Experts of a small language model.
Size: 10 layers, vocabulary 3810.
Training: a variant of Adam for the experts, 321M tokens, 4894 steps.
Below are experts of layer 2 (counted from 0) of a mixture-of-experts language model. Rows are named router (the router's row for the expert), gate (a neuron's input weights, with its number), up (a neuron's input weights, with its number), down (a neuron's output weights, with its number) and show model dimensions 0-255. Each number is 50 + 10 x the weight over its row's rms, rounded and kept within 0 to 99.
After each expert's rows: "comes after" lists some tokens at least twice as common just before its tokens as in all text; "comes before" lists some tokens at least twice as common just after its tokens as in all text. This comes from a sample of Wikipedia text that the model never trained on. Tokens count by the router's weight.

# expert 23
router:47 41 34 59 37 43 46 36 60 48 35 64 30 62 49 68 36 49 35 58 38 49 61 63 65 53 48 55 60 45 55 58 50 37 32 52 55 43 60 59 40 54 58 52 54 60 46 61 62 67 48 36 35 45 47 38 53 40 53 64 52 31 41 53 37 49 49 65 59 54 38 37 36 44 58 43 53 57 63 37 68 61 44 43 64 47 48 27 52 41 50 63 61 54 65 36 34 35 59 45 46 51 46 60 39 30 48 50 60 62 55 28 55 69 44 70 41 59 68 62 60 47 55 69 58 66 46 49 53 65 58 73 48 67 55 54 49 52 64 54 48 61 38 51 46 53 46 52 46 66 49 49 50 52 57 57 44 56 40 50 48 49 53 54 62 57 57 60 44 66 46 32 47 47 53 46 54 58 49 65 50 54 52 49 61 57 51 57 57 36 65 56 66 64 63 55 55 48 66 41 41 44 30 51 40 40 54 44 51 63 37 37 40 48 52 50 60 35 53 73 63 49 48 47 59 43 53 51 53 34 46 43 65 42 66 56 47 63 57 46 78 44 34 34 42 64 53 45 52 45 35 58 54 47 49 50
gate1:51 45 55 31 64 58 43 58 64 46 58 47 41 59 42 53 54 37 41 49 45 62 48 68 43 44 43 46 60 52 61 49 58 41 42 45 38 30 57 69 41 53 42 51 55 57 43 46 35 45 67 47 59 55 43 44 46 46 56 44 54 39 58 40 57 40 53 44 33 64 57 39 56 49 35 30 58 61 72 51 71 58 45 63 52 78 25 38 63 29 50 43 44 36 53 48 49 47 38 50 39 56 58 66 51 44 36 68 43 52 70 34 67 49 44 49 49 36 48 48 44 43 56 41 52 60 49 63 56 40 56 57 66 59 73 43 43 46 50 56 47 58 59 56 48 55 38 31 71 54 41 64 58 54 53 56 58 45 44 51 48 44 48 48 55 41 30 56 41 39 42 53 67 42 44 52 47 64 64 39 43 64 55 56 51 67 54 44 51 50 51 55 57 56 42 60 31 30 42 48 50 33 53 62 43 32 36 45 52 47 33 50 46 48 45 66 46 61 47 65 47 54 48 52 51 38 41 64 26 36 55 55 70 49 68 62 37 51 55 49 62 42 50 49 61 60 27 53 54 39 37 48 50 53 39 42
up1:37 52 53 57 56 58 51 71 63 46 56 44 40 47 53 55 63 46 46 75 53 59 41 62 43 51 33 41 63 45 65 48 58 36 56 41 39 42 50 43 55 53 55 42 48 62 37 53 32 60 57 48 61 55 25 53 46 50 51 57 50 35 57 47 47 47 60 66 41 53 57 33 63 36 37 30 55 49 55 58 53 66 35 41 43 57 47 37 62 49 57 51 47 38 40 59 59 47 35 47 48 56 46 72 58 40 46 50 48 44 58 48 68 36 48 48 53 37 51 42 52 50 51 45 62 68 57 66 46 60 54 63 54 52 66 37 50 36 60 73 56 53 56 45 35 58 43 40 44 52 47 65 75 47 51 65 47 42 58 41 64 50 35 46 63 41 25 61 50 65 46 48 66 65 58 58 53 60 60 52 61 70 64 63 49 56 42 55 56 51 64 41 61 50 55 56 65 45 69 46 34 35 45 63 52 29 32 59 47 45 31 61 47 42 43 59 62 37 51 59 58 38 44 34 45 62 48 56 51 53 59 45 64 43 61 55 57 51 51 43 74 37 47 48 58 71 50 42 38 60 48 41 51 60 45 52
down1:51 44 50 42 54 54 73 54 64 46 57 53 41 65 63 52 31 48 55 56 44 38 46 54 52 54 60 68 48 51 52 46 53 51 63 47 62 42 53 59 43 33 51 62 54 44 62 38 53 63 43 34 61 54 32 67 59 42 45 41 29 43 55 50 43 55 52 57 46 46 29 48 56 50 47 49 43 51 56 66 52 66 42 52 46 43 44 52 66 60 51 60 61 52 65 44 33 28 48 50 44 71 46 36 52 45 66 65 64 43 56 26 69 46 41 43 45 59 49 60 45 49 54 56 63 55 53 66 58 55 55 39 56 66 54 67 45 45 32 32 60 60 53 50 52 55 47 43 50 54 55 54 41 68 44 52 53 65 61 37 55 40 41 56 50 26 53 66 69 34 57 52 47 38 67 56 52 67 58 64 50 40 55 58 65 54 61 40 40 25 47 47 55 63 51 61 63 49 45 45 59 43 68 47 48 57 59 59 51 52 41 37 68 44 58 35 67 67 64 69 44 60 35 56 54 43 49 38 67 44 46 63 59 60 38 47 46 56 55 57 34 41 45 62 36 44 42 60 58 43 41 42 35 48 62 54
comes after: "\n", " |", ".", "==", " ==", " ="
comes before: "-", "\n", "|", "The", "==", "==="

# expert 30
router:40 70 35 41 43 51 37 43 54 60 60 48 66 46 55 58 52 51 59 47 72 50 67 34 48 40 58 64 61 55 34 55 74 65 35 52 44 39 63 53 41 49 42 44 51 45 64 61 46 41 52 44 56 51 63 57 40 27 35 48 56 40 58 56 53 65 57 46 54 48 28 39 49 32 39 44 49 50 53 48 55 60 41 45 59 62 38 60 30 57 37 59 57 59 52 53 48 48 52 44 55 46 54 50 52 46 33 51 53 50 42 46 53 53 46 53 42 44 35 56 38 56 54 37 54 60 49 56 69 48 68 67 41 38 59 58 29 57 49 37 65 41 43 43 39 65 44 67 35 48 34 58 56 49 56 56 52 40 44 52 38 64 34 56 43 48 55 57 72 49 60 60 58 48 36 38 55 48 58 63 38 62 73 59 52 57 51 57 52 41 62 60 51 40 60 55 54 50 59 46 48 64 39 57 47 62 49 50 40 53 32 50 46 40 51 38 73 64 42 68 60 57 46 40 47 42 67 49 58 53 60 37 56 49 32 66 65 63 66 44 54 53 69 58 65 33 59 47 73 54 65 43 56 52 36 47
gate1:52 40 48 48 50 47 64 60 53 35 57 41 59 65 64 43 62 37 42 58 51 32 54 44 52 48 38 49 49 34 35 59 42 42 58 47 52 51 49 34 52 70 53 52 54 50 57 53 45 56 50 45 65 49 56 48 60 40 55 57 54 64 53 59 40 56 48 74 36 55 40 49 44 58 52 56 42 39 38 47 40 66 60 34 54 66 58 50 56 44 37 42 42 65 42 30 59 44 52 35 57 62 65 64 60 48 57 47 35 37 49 56 61 47 35 44 41 63 50 62 55 29 54 49 52 38 38 40 61 52 51 47 55 54 51 56 59 66 55 61 45 75 57 44 52 45 47 47 62 39 62 54 63 50 56 54 45 33 54 44 58 51 56 51 44 59 52 58 46 40 31 39 52 62 36 70 50 71 43 58 43 54 45 43 45 50 66 49 64 43 53 35 52 76 56 29 29 40 68 46 35 33 70 47 48 47 53 54 53 49 36 55 40 67 50 62 46 46 60 54 46 58 41 71 68 53 62 53 38 49 54 54 79 57 51 44 35 57 48 56 53 36 66 59 35 60 66 38 38 39 53 36 50 48 33 54
up1:36 52 45 38 59 36 64 62 44 46 59 50 59 68 57 53 71 36 38 49 54 38 41 44 41 59 43 54 46 28 32 54 50 52 71 58 57 58 44 38 43 59 60 55 52 46 44 49 47 51 55 50 60 59 65 41 58 43 61 55 49 59 57 46 38 52 46 57 31 53 51 45 46 59 47 58 44 40 47 59 34 47 70 39 69 59 63 49 60 51 42 50 38 56 45 34 51 29 47 31 56 55 57 54 58 38 46 46 44 47 53 47 59 54 34 31 45 63 40 72 67 32 60 36 49 41 41 32 49 45 46 46 48 53 63 42 56 49 34 56 42 62 67 47 53 32 35 50 65 36 70 54 48 55 69 51 48 39 51 55 40 51 47 39 39 57 58 44 45 54 26 27 54 51 36 67 47 44 50 49 50 31 53 33 46 54 59 55 65 48 43 56 42 66 51 44 32 45 62 48 41 35 48 42 48 36 51 56 72 56 33 40 48 56 52 50 50 49 53 40 33 46 43 56 58 51 53 58 43 42 51 44 71 68 37 33 39 52 39 51 41 39 69 40 41 54 53 52 46 50 62 31 42 63 58 50
down1:52 54 55 49 55 58 38 49 58 56 32 67 41 48 60 64 58 60 30 45 55 61 58 49 62 58 41 70 53 51 48 45 36 52 36 55 54 54 40 58 38 28 52 61 48 49 67 49 50 38 50 44 48 48 54 59 42 56 41 66 71 66 60 42 37 59 43 52 28 60 40 44 64 60 30 58 35 49 62 45 60 43 46 56 52 54 51 44 50 44 43 41 37 46 35 59 50 54 56 26 62 45 44 50 63 54 50 50 38 32 42 61 54 53 67 54 52 52 41 62 60 57 50 50 54 39 44 61 33 40 66 57 32 51 50 48 39 51 35 37 43 76 39 43 46 30 54 53 49 65 65 34 34 39 42 55 40 41 47 46 56 44 65 61 73 43 47 42 51 42 29 35 43 49 57 51 59 54 53 51 57 69 48 48 53 53 39 40 59 54 63 32 49 46 38 38 55 60 66 59 63 34 41 62 42 48 55 61 53 52 50 43 36 45 41 59 38 49 46 62 45 31 68 38 62 47 51 51 46 64 30 58 62 44 60 39 60 55 55 64 48 50 47 58 51 53 30 61 51 30 55 65 41 55 44 56
comes after: " |", ",", " ", ";", " and", " as"
comes before: "|", " |", " ", " -", ".0", ".5"

# expert 21
router:40 68 59 51 52 62 34 49 60 70 53 41 51 66 48 56 51 60 37 64 61 62 63 38 60 63 31 49 56 55 64 41 56 61 65 25 38 54 59 58 47 33 46 47 54 42 63 47 42 47 41 46 37 34 59 41 41 59 55 64 56 60 44 56 59 49 60 64 51 40 47 48 44 38 58 58 52 60 60 57 60 52 42 72 40 49 43 42 33 41 64 52 51 63 48 46 43 61 58 51 63 46 55 59 55 28 34 57 73 66 59 45 43 44 60 51 61 51 44 50 60 43 48 63 50 63 50 40 66 49 49 49 59 42 57 64 62 43 55 45 53 34 71 42 50 43 66 62 55 49 40 69 60 45 41 35 28 69 42 58 56 51 52 53 60 61 56 47 43 32 67 47 41 39 47 61 59 62 60 69 45 69 58 41 58 51 53 60 66 43 50 69 43 29 53 60 62 44 49 50 47 47 51 42 52 51 52 31 51 69 58 57 61 52 54 42 66 62 52 52 50 60 43 50 45 62 58 41 58 48 39 49 49 54 40 47 52 62 60 50 51 64 59 48 49 43 33 69 71 47 51 38 43 70 43 53
gate1:59 30 51 68 41 60 45 55 61 50 51 55 42 38 62 48 51 55 63 37 44 40 54 55 29 38 69 35 74 43 32 51 44 50 65 57 58 58 53 55 51 44 59 53 27 58 49 71 44 33 39 39 32 50 53 47 60 51 43 31 45 57 53 37 53 55 51 34 57 58 48 36 55 57 59 47 53 49 57 43 66 40 53 63 62 42 58 55 55 43 55 48 49 34 38 66 63 69 43 38 33 37 40 62 46 61 55 50 51 44 39 65 67 58 56 42 56 44 67 46 42 52 41 56 48 25 61 55 56 32 37 35 42 53 50 59 46 55 38 35 49 59 71 44 50 61 49 54 45 30 44 54 51 46 36 47 54 44 47 58 48 47 51 51 48 47 38 61 47 31 60 51 49 43 50 51 50 51 44 48 57 54 57 53 55 55 43 32 46 38 51 39 60 36 31 46 53 64 43 55 60 39 49 42 53 52 51 59 47 42 55 42 40 41 59 59 62 43 43 43 36 43 30 57 50 32 46 55 50 50 70 52 62 58 70 46 38 69 38 39 54 36 51 44 48 49 37 59 26 36 66 59 49 32 68 44
up1:52 67 54 38 61 39 54 49 33 50 46 45 61 51 35 62 53 42 42 57 50 57 51 43 58 49 35 69 43 51 57 37 49 50 44 48 45 38 44 46 49 59 40 51 74 48 49 37 51 53 69 52 60 50 42 45 31 35 61 59 54 47 37 54 64 52 50 67 45 47 48 52 57 65 40 54 54 45 36 49 34 60 59 47 36 60 51 42 49 50 50 66 56 59 52 38 35 34 66 56 66 51 52 48 54 32 52 35 54 49 59 47 40 39 37 56 39 47 23 57 44 50 53 53 48 72 36 39 54 67 69 73 43 49 41 51 39 48 57 69 53 60 35 68 45 50 58 51 50 64 52 55 50 56 72 52 57 53 38 50 56 62 44 43 47 54 51 43 53 60 47 53 61 53 53 50 49 43 50 46 43 50 36 43 41 34 54 66 58 53 43 47 43 64 69 69 51 49 75 62 39 56 63 63 43 41 49 41 54 51 44 53 57 51 56 44 44 58 62 51 68 55 80 39 54 60 51 55 48 35 29 56 47 35 34 65 60 27 54 59 46 57 45 53 44 57 61 47 65 69 30 28 49 59 48 59
down1:34 18 68 59 40 62 58 45 41 28 50 58 57 51 39 59 70 42 64 54 38 44 62 57 53 53 33 52 57 55 50 47 56 49 44 44 43 44 54 55 78 53 47 68 52 40 45 37 66 53 49 65 60 50 31 55 41 54 65 49 38 62 44 47 30 54 43 57 61 26 49 55 59 62 47 50 52 48 45 44 45 34 52 41 41 41 52 41 55 65 62 48 47 40 44 45 70 43 42 64 26 50 40 72 47 40 53 38 51 55 72 49 43 37 44 55 44 43 45 52 51 52 57 42 45 39 30 41 53 42 42 40 53 49 53 34 56 59 47 63 66 58 66 49 46 61 40 43 58 53 48 41 48 33 46 48 63 52 69 58 38 46 46 35 54 48 58 40 60 41 39 65 68 54 55 65 55 51 56 50 57 47 51 52 50 37 56 42 40 58 36 44 54 54 36 44 54 63 50 72 53 48 72 53 43 52 43 58 50 40 33 62 48 58 57 45 54 49 48 36 53 57 46 51 67 58 50 47 39 47 50 57 40 61 49 53 54 76 40 70 44 60 52 54 59 57 57 46 62 73 50 29 54 39 46 43
comes after: " |", "|", " 6", " 7", ":", ";"
comes before: " |", "7", "6", "8", "5", "9"

# expert 17
router:49 51 66 47 63 45 55 37 71 63 58 61 38 56 45 28 56 71 58 51 55 44 28 43 49 28 61 44 39 67 54 61 49 54 52 38 43 59 42 46 59 38 67 49 64 40 57 57 43 34 51 31 41 52 61 46 50 54 40 51 69 46 43 39 48 71 29 59 36 44 52 63 43 42 57 58 42 45 48 59 47 53 54 45 28 51 55 55 58 42 49 53 53 40 53 38 53 73 47 46 49 26 61 59 42 58 51 47 57 67 60 38 46 62 51 50 49 52 40 43 53 40 62 56 80 43 49 51 53 48 37 50 53 56 50 48 59 60 59 40 43 50 42 54 53 43 75 47 42 72 39 39 65 40 57 60 47 38 54 26 56 45 58 49 63 35 49 55 59 52 67 57 52 43 49 48 48 36 28 60 63 37 59 44 58 62 56 50 27 53 61 43 59 62 45 61 48 38 49 46 52 53 40 42 57 54 32 53 45 59 50 42 55 64 23 48 66 61 49 54 51 52 61 34 55 54 61 59 56 57 46 44 52 42 62 69 63 57 59 60 46 36 57 49 41 42 48 55 62 63 50 53 41 56 60 45
gate1:58 53 56 43 54 59 55 48 53 50 38 71 61 55 53 61 36 39 56 47 46 38 53 55 58 32 50 76 46 39 41 52 63 61 58 52 34 59 45 52 47 52 64 52 58 34 48 66 33 55 66 35 65 45 60 54 57 59 39 45 55 26 54 56 56 53 43 43 43 29 44 62 60 47 52 48 41 45 60 64 62 32 52 38 49 46 56 53 44 55 28 56 62 37 50 62 40 64 57 42 56 50 35 51 54 42 58 30 47 43 50 59 49 48 42 43 33 41 40 46 40 59 33 44 61 59 57 68 52 43 58 49 40 60 42 51 46 41 44 41 63 68 38 34 44 62 46 69 20 52 57 45 62 45 60 45 70 30 39 54 52 58 60 38 61 46 52 37 57 50 56 56 49 54 60 41 41 41 43 57 44 44 48 47 34 57 35 39 32 36 65 37 43 36 44 38 58 49 60 27 58 50 53 47 72 56 47 54 64 51 55 51 35 37 55 54 37 57 58 45 59 57 57 55 64 49 51 59 50 43 54 44 44 66 43 35 45 28 65 53 33 48 30 50 56 45 61 50 56 49 53 51 36 39 47 46
up1:57 69 59 33 50 43 65 50 51 51 56 59 67 58 47 45 45 52 49 44 37 42 53 40 70 40 44 68 39 33 51 48 75 59 58 43 34 46 33 59 41 46 50 44 64 44 43 56 44 50 66 34 54 54 74 62 60 63 49 47 39 31 63 45 50 55 50 46 34 36 49 63 45 56 57 50 49 28 50 51 50 29 43 59 39 37 52 55 63 57 38 46 52 30 53 62 48 56 43 39 47 45 38 56 60 40 57 31 45 45 49 68 35 45 43 39 31 50 44 57 38 51 36 40 46 44 56 70 44 43 49 46 50 60 39 61 46 45 48 58 50 52 38 34 52 66 46 63 27 40 55 32 73 50 56 27 50 44 35 51 59 43 52 46 59 56 37 53 56 53 51 60 60 51 55 38 55 40 44 65 48 44 48 57 41 52 45 39 26 42 43 47 43 47 30 43 56 51 46 26 58 56 50 48 76 58 47 50 60 49 41 45 49 43 58 57 50 48 55 53 60 53 62 64 70 47 59 42 52 56 68 40 45 64 44 48 29 33 51 55 37 44 46 50 48 49 52 51 48 51 65 60 33 44 61 42
down1:53 60 40 45 42 45 54 34 62 56 47 57 23 48 56 58 46 59 50 39 73 59 47 50 57 62 57 44 56 44 36 38 55 49 57 53 37 61 39 67 50 51 48 49 54 48 47 38 68 24 38 34 37 65 54 42 38 44 53 52 49 61 51 36 43 46 51 76 60 54 56 54 58 35 47 59 36 57 57 41 61 56 34 45 53 49 54 36 47 60 61 58 46 54 67 55 48 45 41 40 47 62 51 45 45 44 52 34 54 45 39 45 45 57 51 47 50 35 53 45 66 53 31 44 46 40 54 43 58 44 60 66 15 47 61 53 61 50 71 58 55 55 54 33 67 47 47 55 47 34 54 53 55 52 51 39 57 49 41 49 51 42 47 46 52 70 52 55 46 49 54 50 51 46 72 50 59 41 30 43 59 39 69 49 56 63 35 19 69 53 57 61 54 47 33 62 67 50 42 45 66 55 33 38 43 48 40 41 49 54 53 48 32 35 50 47 51 51 40 45 62 44 45 62 62 48 61 54 51 46 41 70 36 53 47 44 39 62 51 33 51 63 58 33 52 32 60 40 64 41 64 53 58 57 44 47
comes after: " in", " In", " 198", " 197", " 196", " 201"
comes before: " |", "6", "4", "8", "5", "9"

# expert 27
router:38 71 26 44 58 58 58 36 49 65 44 47 44 55 47 57 51 57 60 45 48 58 51 50 55 42 62 51 46 61 52 45 24 47 51 39 53 44 44 57 55 29 39 53 40 66 41 69 65 74 68 45 48 48 57 48 45 43 31 38 63 38 55 62 46 38 51 52 47 45 52 49 41 52 29 55 53 52 54 35 65 50 36 50 56 54 42 39 48 53 55 59 63 40 60 57 55 58 56 43 40 59 44 65 24 51 35 61 56 52 60 49 54 50 53 58 63 62 43 42 51 59 72 59 47 67 58 53 66 53 48 50 68 40 57 31 28 58 30 45 52 41 63 41 60 58 52 44 51 55 32 56 65 42 50 45 36 54 47 47 38 68 47 55 53 55 57 44 63 66 52 65 43 34 53 44 58 41 61 36 34 42 62 47 38 66 61 50 60 38 38 62 37 56 51 38 36 26 45 51 44 56 38 37 47 56 48 46 29 67 73 29 36 59 57 47 61 45 48 45 55 35 44 51 42 53 55 42 55 50 39 40 48 50 36 51 46 49 57 45 51 54 49 57 52 55 49 51 48 65 41 65 50 49 48 29
gate1:58 49 61 58 63 47 56 69 31 73 46 52 38 51 72 52 49 41 32 41 41 57 55 49 52 56 52 42 40 56 46 48 59 60 62 66 59 58 39 60 38 76 75 57 55 55 44 47 36 49 42 43 31 29 50 44 49 51 63 54 43 40 44 59 42 65 64 31 72 36 39 48 47 58 69 51 54 54 39 48 56 52 38 58 61 62 28 56 53 50 62 47 46 61 57 50 38 56 45 53 37 39 48 66 58 34 46 35 43 70 48 29 61 40 47 46 62 44 57 38 52 50 34 51 59 44 39 44 53 50 47 58 65 53 50 67 48 45 49 52 61 51 60 64 53 49 40 37 51 55 54 55 49 51 47 43 66 53 53 52 39 25 61 39 67 58 40 50 37 47 62 52 50 56 45 45 55 61 44 62 46 56 42 35 61 47 49 45 48 59 43 29 44 55 53 34 59 48 48 48 58 51 47 55 32 52 47 39 59 43 30 45 63 42 34 69 52 33 45 44 75 50 47 49 50 43 45 34 41 48 49 54 58 57 44 47 36 37 42 51 54 48 32 57 46 64 38 46 31 48 49 56 41 61 30 54
up1:43 46 46 41 41 55 41 47 60 34 40 55 70 46 31 41 57 52 69 48 54 51 40 61 36 46 47 49 48 40 49 40 51 53 44 40 38 52 70 44 56 41 24 52 36 55 55 55 55 54 53 43 76 73 38 63 50 50 52 47 51 62 64 48 61 42 32 63 43 60 56 56 58 54 46 37 46 55 62 54 52 44 51 50 39 33 76 48 49 38 41 56 52 41 40 50 56 40 49 50 64 57 55 47 53 66 64 59 45 34 45 74 53 63 58 46 33 48 30 53 55 55 59 45 42 57 53 44 43 40 47 35 29 44 37 42 57 54 62 47 33 46 40 45 46 45 56 58 45 44 45 55 49 41 53 64 46 46 58 53 58 81 33 46 26 42 57 46 51 53 41 36 53 57 55 64 40 43 42 42 62 49 54 76 56 42 51 55 45 36 58 68 54 44 53 66 48 58 38 65 41 43 59 54 62 47 48 63 43 42 68 61 51 49 57 39 53 71 44 43 36 51 41 56 59 55 43 70 61 64 50 48 55 50 55 44 65 58 64 53 46 43 64 48 53 43 65 59 62 47 56 36 59 31 66 55
down1:55 39 50 58 64 56 36 51 41 40 46 59 59 32 57 57 56 43 47 52 29 32 56 64 63 57 50 64 45 46 45 67 63 45 56 63 62 54 51 44 42 38 44 64 44 68 62 46 46 54 54 42 43 40 56 46 36 47 49 45 48 40 48 44 60 39 51 25 49 56 39 53 41 63 42 44 76 61 56 45 47 49 33 41 44 48 63 38 47 50 39 61 45 44 36 42 40 50 35 52 37 53 47 46 31 46 59 59 45 50 41 67 70 50 58 59 51 39 47 44 33 56 41 45 42 61 45 54 56 52 40 50 52 48 70 43 33 68 46 66 61 40 72 49 50 61 47 31 57 37 50 54 33 59 42 36 33 50 43 49 45 50 52 51 44 44 56 62 64 57 49 57 60 52 60 57 56 68 51 42 43 43 74 36 47 51 43 51 50 53 45 54 51 47 55 39 32 43 61 31 68 34 52 62 41 42 32 52 59 40 56 56 51 40 56 40 38 62 63 34 59 55 41 46 42 67 34 50 67 58 49 59 40 22 65 46 55 42 47 57 52 66 34 50 55 31 64 51 46 45 38 48 59 39 43 41
comes after: " ", "\n", " 0", ")", "%", "1"
comes before: " ", "\n", " 0", " 1", " 2", " 6"